{"n_layer": 9, "experts_per_token": 4, "d_expert": 32, "d_shared_expert": 128, "n_empty_slots": 32, "normalize_top_k": false, "balance_bias": false, "init_std_router": 0.0124, "norm_eps": 1e-06, "tie_embeddings": false, "lr": 0.00483, "dataset": "wikipedia_en"}
Below are experts of layer 6 (counted from 0) of a mixture-of-experts language model. Rows are named up (a neuron's input weights, with its number), down (a neuron's output weights, with its number) and show model dimensions 80-159. Each number is 500 + 25 x the weight over its row's rms, rounded and kept within 0 to 999. Numbers have three digits each.
Before each expert's rows: "gets" lists some tokens that make up at least twice as much of what it gets as of all text. This comes from a sample of Wikipedia text that the model never trained on. Tokens count by the router's weight.

# expert 42
gets: "S", " C", "C", "A", "P", " O"
up0:523468515491497523535524478496516527495504475497492532485475485488501468534503511515470558544500515474469493497513512500485508484508487520470524480486488503485482484455526494504538483486495533504482511512530554461502477515546504523522497456
down0:463502476534495484492508482498508506504465506479514480518477518495470503549460507498510515508530448530493512485561541517493487532471520506485480500520483487514489491497467518482521499510544540525481496535511503496433555510484460513471475540
up1:486495527477556508515499516507442498483549468532502465506482497529485468507539484498494493491477476511480480501489469505523496506515459488486550502542502536505501463466511527490566445507513451493471500489533495515492495503481452534506503508
down1:528457513490472485485527522475548489499492479543530481456540495554485517457505467498509535449493564513503524508496494472489499518492505471501517493514447509472479472524480480498454484516455525490487506516485528490499457477478528492486479477
up2:481471461509478486478508519526436504495472501494452522507505510493511476556531495511492505522491475538506507476471494471517516487506474472459504468488492528495479473472533514467481463530489448486460492465481473454483498473502509494508486486
down2:508441484479525474529499483514513490536509493502491476504497455503509515483501527500474514522553558492496506549465492501485507517488530520530493519484493519461501516483551507508525530512522529539531495510496480552485477478525454490504519551
up3:489546484459508489471476503533497504513504504472530505509521538486506491508540498516511530444479498494474488515523524457474480497479526519518507487492523493511542492514486484502494451465494551524484442499486502495500499429498476498496485515
down3:528517527518491505479513547479535513447507485505473488502494488490511502477441513488486492483481512506500491494476511507518523491471486503508495489491484481541475499531537534503534482536514461549535517514487495540493443523525469520540517557
up4:488449494532488512521524461476492488478516516496513454497492507500529468525509440452526505492499473490541499548480477522488495504474485512466526493555454472524499499492489492481479451491454502492516512482485499473504485490517523518500492482
down4:493539499483490485498474458521561467504496510524485488510522502490475491482519501457487507482493458474500516497544488483467505491480503530532487527482514521471519478511472468492505509568501468474521526551488507527507485520539529503543506506
up5:554497464473506443518534500497521491488478450466538480473541531511532498486474458483483489536478464506475506501456493490475504477503498483483487452546483530516530553515530519503502506510522475466477495491515540484466493526499497468506493454
down5:491522522450512576513497521518486469478534471455498504451468501492487514491479493480493500531486482482468459509469481499484533523558473468484494498480531485518514511522514497556457514528492506467521505492480501499516483492494504533532476474

# expert 9
gets: "S", "C", "R", "N", " F", "T"
up0:473519478526518511506490479498552492487487498517475485495491457507529460510486539528496558472484510499486465484494480549500469525558471501487484537448504465486500479500511526480512506518509520488487490513483494511513501508482550523484504468
down0:483511512470491475492511490483442480513476529526479498511453515461475516495485539420507518496558485521500490529511506526518489512458474515500535482485506507511457479491496488532514492544487534560520528475462541464478529470486478510516526475
up1:494536526494525460493499510502533492506481520503482465519517499459448527470503485514502522529509498501515497524500506487492486496476474518539505500517503459465504509461477450562535495486553524502485532506518494498503487518482498432519559520
down1:533490501493521491526494535482495542494523514523521528489533485491502464489483482488479485494453520494512482475498465519508544490470526504483542450497529523455527501552507526527523503480503484510533492503466501499472514497503497554472485463
up2:507462497533498431542462516443515495459518509483520534515474500451478508477521465444517520539482491542528484522522516501536467460469457538490503479498501507477485477474490505519513503517505507521485505509495526498491491482521495496511521539
down2:526502531512511469540509481533507514459465499510497501466511522494485477463529442531516483467535480503536509531534494506473477473519502488499502465525501482525507530492501477460488457522511486480474498492523545486497467477508439438522521529
up3:503469495474490478476499480523516470498466513501537500465455536501501468508520471512533485507479484542481513485522486511446490483503479507500498492487459513501504511482576448489485472474450502500497530478502480491461503488545507459499560493
down3:507504518504496511519516475485466437470509452521497488519481514521521514534483505510469502486513459533480516485514492506491501533489508481501500535473465463505468538489503545546530482517546520471489519489510490531477515525465468522500493498
up4:513490499475523485503415496493512497508481514521528512504481508501456484506466506495475514457515518519478498505515511476459523515504549477493484505549512503501536505558510520463502495561479475515484492472461494473467520470502503481514483486
down4:477491500534510496472508520507475511479498482488515504548474476496526500466479546510540504500476470494516457546503534511508498503514451488474513474534535512478479523517526516491536467517480551489530511496440470517451505606493513484495476469
up5:524494500472529509553495503505512501515478465494504483500530536552539480456494505495506496528499479481471517497483490502492523487459536485577463449477510495488481502519456498513486467518504504501538516506521502468478499526510519500498503489
down5:518521513493523462483528479512560528496492496528551508500494493470529539457506535496492507523538527470510537460447510510503495489532487491502468462454477510495517453522463504485497472512488468484489493508522483492530483501491494483487497540

# expert 52
gets: " was", " of", " is", " with", " were", " be"
up0:496501505562503492521529513502518506477502501455459476508488482509519482466540520525500532486495488478481533524468488518510495472471502506538508476495512499482472471446478504521523487552489539462476540496495488501521534493511525462465510530
down0:506480514472533443530447500499468495491526483520464481545534487461496533487514518515518471543535479477478556472453506466515478525564530490511519498485476530499494503501512470488497495504518548515512520600528499537502511521521480557529516491
up1:530505543504506510522529521485515488491527513520488509504504538536476508498482493510478507511493500486532493476506493474509485505464484483501502563487536511463497490481500534508546455506438536496461495479444524510524481511497502504457450473
down1:471526521531527489448504434529464548503485535480500495499496469482498469511514447519522514498500504487521471482515493491497485505504510495514510488515495499496470499528458474533528455461476509484527517468467512505556499515506481485517528437
up2:486545504471525510496478527517497505441503502510490549514536500505484460516530471495490514515496515450495461511490525499546478462459517547490493522512484544541470505527498461506490476502508488469530512493470472462491492546540471523527496470
down2:477503531453472475493537501467501465525526497535451480480490494445475546482521493483522533484521521494502491484492497527478513498528456465467500515521479544448514496490544534481495513537502519500500520514525482482493534515486524467453503478
up3:476528458498473477460514517510468491537475542505501477513485527552502481536448512503450524475513543468480517512491509521456493494463523462489480489508488514505464530533533494455498525474495507492488536538485529567499556480488479484469493504
down3:513545488520489467480499511525515528447500508504475469552445448482519485499432498495518508495502524464497512503546475471517479523548500482518491492499465524470476523524470525508507453509485492494471510490472496491540466527543496482510469502
up4:529515516493481571491484477478496503518498522548500546485544532518521508552507518527486468485496517475512494538514560499498520512506488499494500497505493521457487502477492521463551466496482513479532461457518522524526520502504484493511505539
down4:493468482502504479507497510452469534482480477524513515512477525524489471507521544486555431551463508521513487510438488483479526461466505515517500441518493490497507529471540493475519488470520492495485466496488521492482479465511479473490473515
up5:523505439482515482492543465499496479480483528515492483497472485491484507463499536483523498541493537504538518546458522512449492515487530450489541457434487474519506505535535533493515462460500512504521482475541488498514520488483510466501526497
down5:493550487491484528485518502523496483524524536501459457534446484484518480459509500470541507490522487484489477534502498450445487541466535505495527515504515522490505467517485541535507504529492545502510472438502499457528493482486534502454486507

# expert 26
gets: " in", " to", " for", " as", " on", " with"
up0:467473507519525489480495513484490521529531488480483475460497462494529508514497523486513533513512478506486446468521537524499508479523508496489489509470471510491520527468497503466508511538512524475489451500519502491517465528490450488491475539
down0:493534494501462476497530496507529491524512484450501468487506536469514525484472537539461468511512515512562529539514480504503493506485509513461460531525486503533468489526516522473498458483518517477518486498525530490540555524508496497523497448
up1:505493486483514495509484493498509476505515496510520502512508528522573489463553477551511487458479567503494474495491482473542515484503493481529481460509514526497522473467540485532500495502446524530473477500504521493468529531540531483485526499
down1:512537514490488535483512534495483481508537481519524502477525498518542515453520489512498492504495508443484492508504505536546487485555517475522520493491502496492505502521506495488483507550464499525517492528512511502471479513496496515507459564
up2:504517499505521496492484500503469524472494493514515505504550502504545489496541490508525506533478547555516440514478527521519519535465543510451493533514465508547468497534504519520487513497526465460485517480493495505470498493482515539528476470
down2:508500506486479505532494516460482514521494542473508499511516462496473489472513527532487491488483532508529443439529541492459482513480524482498534478503496497510481482524506503532468514480473452474499527480532482485471518508485513500501506525
up3:489503510553501500521483490564488502459497524493514515487480551509461483515482482505518470477534526446543526506479484480467552519517510491513487479499486448476524511516533495491490537517511487465496470481530468495493504508531509472519499513
down3:475498435515525497509461479472459536491436554505509488511497511501506530481509499521495497556491486573489522469500509491512448496500512513483502516493477503513466525509498517442470511459506500519515512514485524485500511501529538506492471504
up4:558464534498480497539526506526520509485544527538513483452550530520486512457516455474496547538443509523515539464557482542507509504533518457478486520483469486496483485469452491497483482500509496515511519459506495516500515478466502496549496502
down4:518499492489516514477525543506490531460507492489502488488491523483475459485542487511531526491498514494504512475518481497481500505456469484456501492519496512529502485507510472447536541490531523494478535488469488495496497510510549466507538447
up5:540531479524520507501470543475469453532505520468464528489503463515475440471496486493476527452491501501524524465489536478488509535517515514501494498527526483503560476498482528486497505491501475475479473477463522488485526544501510525477526474
down5:493492538481530476537507470486518538525497513449487523539510493493480527485469486504485490526549523505507530516481514544482445537528526505483511545480538513487496495480515549439493478470498498531486457494447507505502528493489522463525544489

# expert 47
gets: " (", " E", "A", " A", " I", "N"
up0:454480508463515516531441530500494485476508485471529476499510476519509449514516491497511504470450468535488489496468509520478474516493483480465533454525483500525465486500463495530517477489503514514537511485478542465481476528498492497466512490
down0:492469488511522493448517446520513529499508455531502489481498514527509469522494532489489487547532489494488530463505487541499502481517497510512536490464503549515506492505531486508475502470484497492506473508521489496494529524513534528524421494
up1:534487528532497470502534509470505476554526529474478508482492466460515536460466485541522515474497504548539504503492475493486510521443458529460474498514514487457506512548519460537480512513489485514492502493519517501518523501529482530456510511
down1:477536452521453506507498488566492538482519498528456496492463524513522508495497475483546500546456496481452512536503489515492494507511504544492497518464460537524475502541513516521516490501455509499481472516516453510479511537527485546470451496
up2:508468478522489502544541506494497453487480485509505540482532512513491525477523455548482511497454504515501481499498471525480490494479518527492479518473531540508525460490471481507456539493517530543463476489514495476467452488528528507527480535
down2:490492457485519505489514482499501549517508548479475447518471471476528511501502466500488527503487514486437507479468483512516504494581500501505512523516482474512493521516450541506501509503555493511500482494532534478493460525488509544494482468
up3:497503483536506452507476510492509516526492505507494490500449529483486475478496481488452528497442530512491522472508526508450478521498474492507510493536498511526475510449458501498521488479488441516495478515519511547514480509514512532494468503
down3:525545536492470492527506508492490476544515506510507505445514475497500505468507502470484508501471506459490486547532467520473484487499498495508501476513542467505493499497523512505514533540479524516505488485487462469512465458521469498493492491
up4:515548508498475481495508515481500493493513495482484490480462483505452479502507477538501519518485511508519482510516505520447493486477532539508543516513484489554516530490541473505495512463511497532471487541476471515486519505477503525443512496
down4:476492461489504556499497504474512488494520483497507528462523535492492511524536529461477541543485497487441521548461515544475489488535529488467449511499517465493520487478510467479495525508527468531543521502547482439543498510487468471505478484
up5:508529517494515492503461522536490513516515521527516493516491548493476468534484482515483530502485459501506490456551510472511467497500441513492475509522483521511537484500513527505484480463485523541532518529496469457503540463514464518471489498
down5:481539510539502500503537526441509513482463496494523528521474490553530499477464486520521497478485529462479489503526510492515466497482488460479507505484518501513525505508507480532559496473515503452509483480508531526480462502457488496524500515

# expert 58
gets: " of", " in", " for", " as", " that", " after"
up0:494482495480507551450471464511538539485495524508538543481472493514522490513513472465487489537513465463541508533528514480525511479483496514476491482521516470485519513462512482511503503503493445525498522509537494505503515473501505536450473529
down0:481481526532475532499450521527510503474474482483525503518474570508486505413475503518470479469458537536503510502473495516483527538493513516514478467527486534494481485521470473511518470529494504461503485502501513480502502487513556484527489475
up1:508530430480515516500518501533488496515486468493530463495500523495526448469525520511445471512468518524450486480471474499563519521503530534526483530530498519495495471510500522500486487518494458509492465522518524547467503502545523490481494505
down1:509527533483512518466502519480468531555554471510501536489514516483510508489497506501530515500516479504546510499513452478529463489486491531551510479489503527522485487501504486476503469505519512513551520458461503489537508512520466507536534520
up2:528469488513556536481521505486484509492536494462496527480479500454523525516479497518487510511536523514491468501528508515540536489506505496481532505484527528500504565497534467496502474500490517468463454527520476487527557499493473541460486479
down2:559487460512531506538506497473527535484451466489481451501522485527489518497494492464554521514514521502481467483496506510502513526536516501470499458499510508484499512500530512510458492482491472504481470480492486537510499462520472538488482501
up3:504491503517536437469459518506540480493510501487482509509515479535505502467481502501494529524511523465491486519501471497454518484527484514447492477513491486512511508514531418510475555526486491469455485534502505486514456501523469488544476465
down3:474463515463498503465491470525507503484490533492466477503495531498471490489504456513501475478457487449517545477481516470482531500465521492557504525475490510496509448492496476469564490529479541546502494485518488465499480519465504549522469515
up4:496456526519517471481483484514543508484492490497494475491470496475565474529510547516473515532479469496513491519528492516507499517483517504505530527542468554511473528535523519472517510495505487488513497407519531499495482507498467495498491507
down4:499528506487508516468542514514495517495532510493496534486535470474460487525503485479534514483487497525529505474502517440485575451498506483485507529471443448493488472527499532469517448483496497506509474489453509533481524502480470513506505502
up5:467493502506516530456529520503506549493517507509518466533512460455493480522513472502526502493511539506520479501492506528489485508553531514531507520496507482463484527533485518497466468505531506469477483506537530495514458502513469497517461537
down5:477527490480489506502481471480537493505511483505516541519510490492493528511517496490487493518487527510491465464524542435517525527475492496484512471472503494506506507490530507476488503461505527484505504535507539527523506564505568460549536478

# expert 11
gets: "le", "a", "o", "um", "mp", "al"
up0:513522486487485481476496520503505486470501536459498504518488509518518535513561507521484503505453493469509522470501499524547465505489489488510489497493490483539484481489516494534489505488478512536483503470478486515467525503475520504526500504
down0:472466516487551492549495503503515543522510489497512510529470478483517471512457519497572521530514468491479466484551497465516535508524496504498450523503540501510484491500529468505516541526541489519495488474524518476472485524501453497490462512
up1:544481509451477504529538485481490541522496547505473509493532527531473466506521469528476484468493510503539526528527459503521446511441526532499500485496504446499456519497496493485471486482452501520493477490459494463512533478474460537494485507
down1:496528532513489468481494513489491463533531502522479501475451507488508492485458512466476493531495507495505534522470475501528490545514486525457514473486430562515506499485508505524466507491517514509547553520477542491482509496534487459518508518
up2:504482520539534494511474521574452519435481468496474503524487508501503509480517473494505510490502520469518508481490488497499494464527501491502546492523460523541469493506494478509554481482430517523481541473482516516516522503496459470506504465
down2:490530523524470474555487534502467486504472476498515527526511471565467496550482535453507500531495480482490481500502493482522485498534528525468564463491513514520511552544502508494500513508479477476552554506539463506499493488490477487463497490
up3:486501548518493515514461489464506541500488468480542524521531469501513507546486513526470513443474508496488524499533515524522465483492492514463504521509562494471549477492487494490512487505489486508511522464500506534482469453530493527442509462
down3:529528465487538502508497530480479502489512498529463464468492494451497493495552532515462496499493534541529506519506511464519546559514527551500494448470472578515475488463534500484490469481531490529521492471467488504487548480500523480488526490
up4:495462479482474487521525534462480484466501437437480491480521522554489506518559521508545501499521513518478495554477496539500477516535501486515552467542524511549477481518463491492503507478476472483478462468493510483509490502506548509459447501
down4:550503492510478516482517539513517553540500492524533501486473494482488500512549484518478488485456482481494542496523510470507528479475471468525503489495502517499517516541488489484479484521491466486520485504503532514510466458519511520503499495
up5:503500499498472480491482510461518530520504534511512501505480466545497473481545533499483514476512479479512509534499522452506494474490546504471513464460502548447479469492468417508509468537527443545495509487499505529508537506513481503510479512
down5:496484504489491520540534428486501515501479463507509532514476487537474546494529472519538472501509487505565495487467440506513520509462468472489494566473513471532493532479501508534482509523461537516485515467522472488507453516453528523482525499

# expert 10
gets: " a", " in", " A", " In", "A", "In"
up0:518525505458541473497475528509473453525533516491497502480547471532497496456504511523517550542532487515551540512492504536480509510517497504454555526511491483518543519487515478431488518522483454546508512479513465532495493535505536509453496513
down0:499517462475534532524502488479534499459514506492483489511487506513503539493505529478549471459490480510494522467477524520531531539471522517516467440505493534509472489477528510492521488489503514524478541452532463448511512456540535510507547512
up1:460502503507503507485485507538516497460506473551533524470487523555520472536458495501516498545533497523541516496540460517507548517491480497514503495523526528499454469464472451519478508507492492510502483499524488522504509526508480529525478552
down1:510513464509498508466514517474476492497508513523472498548502506485515532485527487512481523504524513486446487510477535487484508516518524490518504472485487493507461516564496515513489464489518506541452538500432488528507468453471474562491444525
up2:480500483543527465503521487487441558478515490527509476528458489536521504486510477541513528476522535477528529491519497527466514500533476505441516431500507501524531524500518489487488499516482514519514533530516472531443500515502527491509498514
down2:543496464477539499490483461508549490494509484489517523491507503489467530457481530472514491544469488490525427471500535508498512483480497506523538528543519513474489507519496510494511481514472492525557494490466501530469501513465472515448425485
up3:504545442506553486488537450488511526514503531467505519464508519565520488483547478560523529511518475474496481498462531472546493519485499491498530520473474496484530500476489504533522515491488470462522493531463499499499530505520497506521509501
down3:497518523487472553516535543520477475521515488506517536498533506510514474523484511486513490482494496482494502523513434514460501525485506539515529484500512471523486527465505499490427449512519460519480487490526470503479519514434482519471515476
up4:489471505541504537533497504520506534493529505500516487484470487501511507490480468556477500518527506508530543504485524490553536516515507549496515566533456492537498498460474515464463514529511494481514479491524494531495480527541520547464523474
down4:486511519487539486517458508506488490489473520519472487529479519513514510453522494505503531464503498462514492523505508525443476480535486500504473547497511477464490555484511530512509499496505514496484496492512485462527514505494430491501445537
up5:527480506488487484502514523523458456485490501510463505510500533519500506472477497471538506472498496515481455514518506506454482512459497516481487544505489465527486526582539517498501476502474516488511553486519502483550545521467474519487481470
down5:496525484546487520488453493493514498523514557494483479483487442502453511503487487450501496519465459492505523488522499468497493444492525486499521496529481507524535489552496445557509507496530477468513500543515457506507496538522496514471483496

# expert 25
gets: " to", "ly", " a", " be", " is", " also"
up0:464499450459487500483445516457517510540509541499530490489496540522564529493490526479521471492479469475538453491504420505518468483477501510506510476480525514492546530472557490521489543469530522506476498487511479480439479511521519506482489489
down0:509516488507521529459480508473478533497519537505491526525489501486482456460494449487499532554489509495511508526482515500525485485521460463525518540481474495483500483534479499542542505457488491507455504496456538519481479462528505487496448512
up1:497514501467510493477487499522522491521503503505552536540452460531486508517536485521492452470509540486512514501507500509469545490454515528440504508437509528486467505490536486495526468507514524521523518492532515484563467496467482480449485492
down1:497508511477480540496465446461502492472492492526515475502512529491461541485515476535448461515482499499469474531497466483486541488523513502513495505519465482517508489457541481502543484539505450504506438490476507490480460505481498526527467506
up2:502474469477466440519491512553514508477494492501486516503506530490462522470459484467443503493519469537460474518515542516501521491496497486514481535535510527477483488491529499479529449479534487489536513499479467514506504503482491502450527447
down2:487522479485515507501527490535450514487461462492473547510436477488508535503496500466513521459515492489541494502494511486498500476502486511486500456483493547508528455526506512470528500517493478479487516531534492513503524521517470502490526491
up3:508472500482516497524457509474496503491503454505491502503458444466478519473530504476492503535455457472497502514506488519512486493465529517471532468488473481519516505498506501544516484522464478520554505504529492463499486498496523457446569472
down3:536472520496509449533496543493449497509475489495493496494544559526487519511529483472527512526475485490523517469497503551482541488557511512492495490507500504538472486480504512475527495481506499500523464488509512525519482517479495477472560500
up4:546505534491500481565511527506509529495477508501509519525476484481465523507501489497510525528528529523500499505492508472544533470532516478508489499541443427505473460524507450487460496478523472537508471528469486462533502469500514490482493475
down4:497509476492501508539521498470516549507502487507477493467519500483541507482507471504539506515528460508423515490458512526484491540500465491482464514528526499495521500545478534528481495484486532513453508482528491529495493528488521535470517481
up5:510507509499533499517529493473512495478523475524477482482552524519501515518520476497462515517510537497514505523492525486510475504463519481506587460451521523496502472494465506500514478522487485463509434496504468529487483511510467494456514529
down5:482525543427476517529487511521447525492490477486486490486480480499518532519506483470489480478498536516473485495506506493438512504495505522504528515485525560561513503489465482508528503467485504499505489464513513505498479470543546531476498512

# expert 22
gets: "re", " re", "ro", " de", "lo", " ex"
up0:453482514507523472487547536517476513553483504475492495491487510474447420475470505461489512493502490525513474497501511497480498485453542459492492491520487521503502514499509536491523488483520444463488492526497480451502500492493482472515528486
down0:524464499505484500492522499527585516519488487511489488534455498478495500522461496561488503514532485477544458504555507513521517491474489524517476508523495543493502506459529489483528482493487532504505513468453512469554522498482497489499551519
up1:525535492500515518472496500484538477500515539507483503489514510501528485531531541501505453531497496494522568505549466490497501494471475497535525499501470525496489538506470512512497513487481564490457460496491529499465516531495564545483502513
down1:505477516463485522496503451500527535484474509500467511509502480518552516495452539483563523535499519512507477495520473488523499496525526469545452506573537469497482507512503538501441490480467479501497469532506498490488518547517458490500508511
up2:459471517507475470480506467498481524453521504472543495516451511521481450488514512525476470469500463473485543539488530518493493547507455528483485511504489455471525503487508519482478472469531497514485454489514553543479511538513527499509524510
down2:525470532492455492494482474479533499504466472487525466537497524496503539485496463474492523498518497515501488525535463433528505444504546486474500504497500546508484504495494480492510493538512478493485454485448466519530527495492543511519515466
up3:549487467512501479521515506444503522517504496486511516503476523467466485536504486502510494552486543519438481518497502518457475457482491497492492477485494541487523514502523489449503512497476485495470465526503475532528496499506485480491478516
down3:494486475508482511510444498481436487507518507527477494522515526504522481455473479496493534488519509457489527525515492478481438487475501449519528521475525564507511501515504484552500504510492500488503513481505503468568482481491473458520473488
up4:518522498496538505492472523546467501487502493488499451504528501477509517542482456497492525534535484486550462549498518513503484489486516483555460503513552483495474536480477452493462508498504491532466521499523486462497575536511475532500491520
down4:504466478523425488516469504494491547490487502502541536502485516486537519490455517492511478529486460531498530501495510495471460544533523495499453503513474476511563497484498492534506462537556490531470497531513507480472492488532459487503466509
up5:548520469466454481453490528541493484501497529506522475444518540482508536502500501465479499536524478512496543477514512487483501513535533536494498503517496491532501437495467493482470494441488498518485485487480491496528535514497548497518427481
down5:511487498483520553525526505449491526509497472523529541467487510483535469489527518504445485487490515501514462513517522527496479500525533516478485498461541471511470514513522529507523486498469494510459459481507486513523533508532515470503467487

# expert 39
gets: "l", "li", "el", "ri", "h", "ol"
up0:495520486534538515478481475523553517482479483487504525500526534532512468500544505525490467481492482499486532469530500508508515487504480520504513507516494540505474517512459454452503493484500473455476493502523457505541488515528543497498467511
down0:494476500458500517544478489517472513512463547500520498501523482532473518512519481491548496448495511500503468512492505518498448488494466512475480480516507459552492511484541506488488487529488453534480519484538517512471491531462454519502477502
up1:466475519505519494507474465505504490494523505506491454502488465481486533530441523551450484460513530513480480538472524509469503496494515497481506503483540490540479491468472487507482509497493489543484493452516521548485459502473481453475519471
down1:472495477454506587500479493503550525501499491490536502545511489478501487506481504528489488506452488507519495546526461502512482489528477470542481489499498488509492517501513494475489465487555513478441543547481534495495505518503500524570504506
up2:499493469486482486529553510520508514525489470497446535531517472544504459492458472483469538533477528534529521501500499518493524460490524509451469472473464501517509484519521563505515512474480469490512489483514505472523511477507485499486458508
down2:533523489483555511472496455445560459448549502525497493511499484467480524512449474525519478513475492470506455503480516512539502535545465494474545505515491504494516496503512517504545528475512490479498507481534554519485508499526540486490514499
up3:497504501539522477521491505539490543496482504485562505496517505512462488506514498478509506549533521489520533530504486461478485483468549512491513496547520475477482562514511475461490468516511473510496490526513495484519478502524550500496505516
down3:465476499477513507507557438538550514534482504486504459487480481485485531490532474523483477495487508503467508485479457471470489463506506503527511494464556515480495486488553514495491459502518464533457515527496518480505512470473501488528510537
up4:511507460474521508530471481518491519505535544498504486521508560504512461474509470456520473488503451498468483501469524465508467498494522497485519477522524505495518510511508524531481514475496491498484484472484441462471485490513495520465544529
down4:551534479519485521505517500475474462471495461534484527468489502493503457507486502472476503516500502507524513438478486520474525452519531533486523500519478493515509505469463449510474526464529507518464474510512537519505494497519506510516542489
up5:524515476466517439489484516504491507511515528457475507510533494453469506517494514484498471488462443488517468517509506507513577427449486481510458497485523504515508500462505514478508498464461537520491533505497481533486469505489518503549513461
down5:504492536496503505460455490493528474520481449512551509511503532501487491493482462525488525477518538508476534506470504501488505477554534499468512532534471517514522490510473473494484530517508501515510526493494525478518466516510488516508500538

# expert 49
gets: " the", " The", " his", " he", " an", " He"
up0:520534520501524503469511503512470498445433485484485468464538505496490473501511499498506499568571536520492494492526501471492520509530504550469503501476531484519491530502491494469482476460503482428493514499533531499513535499484539494509508514
down0:476461468492510482499545467494583513511500496519463479520472493485456547493495510494548510478518499479497480498493519534534519508505491484482495514537470511493517472545482464516463499499477506487454493535485486486523517542500534519500474459
up1:528535491528546543542521509513475534481500499526511505490473475508526501462517486487473498471507530521515500501468513471503533507542493521507498488497541511468542488500462494506496492531449536499497510490524531524494515501497489539459524500
down1:511502478511484439497482493515469485515475475527514502493550528476534502457479492475458485492516510509485503494461463518493524505532454514479531487481497511501518524485460542489507522510480504485526500521556487494509510473506508515512475527
up2:486491483479450567449497526570530486493542516498509518526498480492508489492495527524481477490471494505473473488444479509493546508482483500487494480486495489474471446504478466528477498518509441527476493479481545504500519548541517454508482494
down2:498487533464513481540473483487490510559492523502516521512499492521500549520476549475487462478507482539508495506519512470522492484493492557482480518477530528506513468459532572475475495511508539495527520512476483488495505515503530540513527498
up3:523489483484487523492517503536495514491536468496506495489493502485488485548486511489475506530516531503510457488484470472502518524513528505483516471498521503499498483477497508527508495438507556519512481553510522516527469495550521444519464522
down3:457550488500474494500491455492437487475496483519499485518504487460492462516502541539511530521495494478498522449494549536522498477502502520464493494492494488486500507503469481443487480522481469514512498503533509480506479468553500501507493496
up4:478500496533500501538490546499498511454535512483467495497507515514480502512447511462535457522522519515463543518511470485549446519473489542511484477488508496527529497500479481467499469511481479487481533475466487459531534514526469481492484481
down4:448506517448486499512494469505491491526508520508554547503484490515490469522522517528463503530483494497489467465487457484496487525523494522531485515498498514509491526505513498504501530520495514497541503546521503438482509493470478546527519542
up5:478503459544532477514491512485500562528506506516502494498506489503486517489451521461464533481475478529552481486466510500473538517512497474476478491501550493495474516480458479501508516473489490497490517467496496457543507494450493508506489490
down5:456475511463506481499536519498488480515528489477549505474493484505484482464537496502512531504514480495517537487501511499481497512500495509563567477466454494512505493524492461482445501496536510458486557513493499512524547497513501521546473543